From a checkpoint of a small mixture-of-experts model trained on Wikipedia.
Experts: 32 SwiGLU neurons an expert, a softmax router, a shared expert of 128 neurons.
Below are experts of layer 8 (counted from 0) of a mixture-of-experts language model. Rows are named router (the router's row for the expert) and show model dimensions 0-127. Each number is 500 + 40 x the weight over its row's rms, rounded and kept within 0 to 999. Numbers have three digits each.
After each expert's rows: "gets" lists some tokens that make up at least twice as much of what it gets as of all text. This comes from a sample of Wikipedia text that the model never trained on. Tokens count by the router's weight.

# expert 65
router:447431541514525485530514522489503482521418528437498516531466551498393505414518466527508518511503468442585542553499424546467464451509521548510534530471461605489531427479488450509537540512500537506494469462448446524512495473465590540530503471493470452503392492412490513502490478499431497504534457557544566537471522507484480561489518489485509484435473486473480495532533487506539500573422
gets: " 3", " 4", " 2", " 0", " 1", " 5"

# expert 88
router:479535527440478521545456534534481545495527554476463516613530509500557477484417465430530556491464457516491473518484488548509586495538529468540516478478479439523488548475533450472531543536510513507454554461431439514549462517506480484541559542532530473524487449479474483474499496443466504565509533582472561550505561533503516565460578599481487579458501473489507530495456492524450582511559
gets: "d", "ed", "n", "ad", "l", "m"

# expert 113
router:482554478472425509505504494522518544535410469476413460524430362583480490473451451427578471484449551527568463470506465493496523476444511496496470483528511482488531494467459462504497599506515483510496468506497561486527496480504466520512548495544464532508537451585572499450484564509459485505450505473485550499583464482434474496440439556543496503501516512522457514516523507452490445554546
gets: "-", ",", " =", " |", "\n", " -"

# expert 95
router:471556543454545499477553567441509505494495492414514497450490536439501586511565445548491507529440459495582524521553524477459503458436537502453541455513438528536581529484529441490466480546469502532493413480469453491470468531510500562492470528485439479559459498414554462519489488438448527474422535447465540501526511532463502557436503507483525467410494486480520510452510493508546482549445
gets: " 1", " 2", " 3", " 6", " 4", " |"

# expert 10
router:492417466521537457439475496502520505504541452513528443446534557482485457520520538460600556486490416551503446508519556506497452505543455471489542567504467523471509468537522503496541567504467479575546410426473464474451579534503549494527426508424472527489547522523470500460512513452467521521428478511512491500537514438538499533503461507481503500540495461573551555579514452576521495488571
gets: " ju", " dis", " bar", " san", "ju", " Bar"

# expert 33
router:452562497505489588513496463496460481551469479520461512514547458543533423508406520482417533576481515511519548506519452509491540511538512519499505477524560430491539509514478507519491518515563501489452503435481579468511438418520473453510458473577440537509516476497521513414519500518562587569574457568487484462456507417510451476485534521488475554429481518506522474469500492477495409455512
gets: "'", "al", "\"", "ed", "ian", " these"

# expert 226
router:510534554553516433479491494534518474472466491475476461538445518510529469627516487472509551496483493512419491493479515415417472470515507554488460514549523523510456493531553456516468503536477515482532458541497503385468498494470443464457456550432573522514544502505525552432549542513478439593435509482555454556543472579464478488484521503424522513499479502576536505474484514505501545552445
gets: " University", " of", " Art", " School", " College", " Prince"

# expert 100
router:438585589447508570530488455530522517510452438513532515516507492570528543454424487452467466513452487503511471515510414496507503517473522535534525433494469453541538455505452508498456488509490491470477527533548525478542422497551509474441432507572456511446471514515548525484515500532553574483536473499432517535543483521432501450496425503518470570468521468511382448481530428479462523556503
gets: "\"", ")", "”", "]", "}", "?"

# expert 209
router:584521485477524609504543486503475514446524409515450566415531492526503460564503464490565524506424490437528511490493554535460505511500500591528525493500491480533453466550613506497512533514479550483533573508468498498553521555375540538476428469528489451513490498505402436509501470520557506537538444504521464481540438475526487489539506480515482487477527475549483504488465452493460509511534
gets: "ho", "ona", "ae", "ora", "ha", "fo"

# expert 135
router:494517582537474514490524459525533490536516542474499504529540527555567495510510447506441575562559562472509451559496478442498528499544457459472455437491519443536587465486480492510486536566531492554514423448541609478578444477491455479520467489510430507485515493468508503487574533486477475500525570540480515498471501465543540477511590607520486534478441541486541471489502507457502435439518
gets: " the", " new", " against", " former", " local", " other"

# expert 159
router:462524535486502573525575462498539471527508526453455502469584534444551492467493417516462543543463558475468501459544482481485530488470467492495524502468449503513581507502458416468567464525571486436442564462441536528478445507467516521530447505528483541513501482459561461483504525501565544538577583510461545494528398514484544523465457474518536539491437430534563479533562496488474504475511
gets: "-", "v", "ov", "ski", "kov", "ić"

# expert 117
router:522525536579491438610452457578502596453500440507456521462527490499514556496487490557566567483507522527531510446557526513418498538514482573461459456537495537464487488520541445540507454548535471532501506456548490451524449476503478453498418519493485511494524544453483521524550521447458465529425529505516493461469480497516529485437468457504547502472412492484532497484446522483541621513497
gets: " University", " Institute", " School", " Center", " Department", " Academy"

# expert 5
router:517514520566518498537492461506492518472551469569537547532543544578502581463502448516533460459577572465455550560560523572495546502542487499539458460559527536504506462418509537559549539492503537502417511545525488568529427519532535533494464517488496524466493497521490493514544493532416467495415454473562478499469508552453498533545487488538534549474530525565423542525425462476540536506479
gets: " work", " worked", " research", " book", " film", " wrote"

# expert 73
router:449472562498557512481488509486533495477479537513462491516502477479522449542456495516502529548483453477389490522517540468504516498586473470470489421439512506470520459530583462543512530492514458480540388541454570385479480481489487511400488573474369411551505471466516514504490505486535425497465489499569464486510521515512520475515506503445449493495455544494522481498493556521476497562488
gets: " the", " United", " New", " South", " of", " National"

# expert 193
router:604522547545527496519445435552543564449473567618494539518524535546484488457517487535514464500568460498461497534471490542505484556516574489542481437535498548525516498447450485511416517494466545478434515505468522450494506525526558482434494463494476440532461491543531422535447429493489492455446437464507473505486480419503530517503484513506560574488474517578479558491445474467510523485463
gets: " career", " information", " also", " classification", " details", "History"

# expert 36
router:446506515488481496470531487544458492519464510511537528545532475617475582558453493497434528598416479502558447504483484557544491460441567546509524439493425461501555425509445518497491490525515510491490515456515527520465463549472547482491500445497489546481496554487458509532512460553550539433542510432496491497510560499471457477543509510563463508520578448490421448500524425415492489484526
gets: "\"", ";", ".", ",", " except", " as"

# expert 43
router:439537506531558540474561544482463442506522482467487504527459407566475464504523449503542450517471495522493457483448485517567506497481477539426501485512453410503522501428474479568443498477485494562533503516425513477467533504475475434524506495552476556451591446507531518461490482477506451555532551505553565495578472506435519609450563515433529469433546502487512526488559477473535497494498
gets: "-", " -", "–", "/", " ", "+"

# expert 225
router:497568535475552484538477441501547500455536579448477532436465434538508477481505433518563544456502536566473524507524474465439460456495558545557549459452480457536490530472488473517545557578529505567545560534524512393526478471449503500450478468490586508462445474479534550530549464471567507529488523498514560491495548527499514485452493529496540458485381504486517461494509477482501545500434
gets: " P", " L", " S", " T", "P", " G"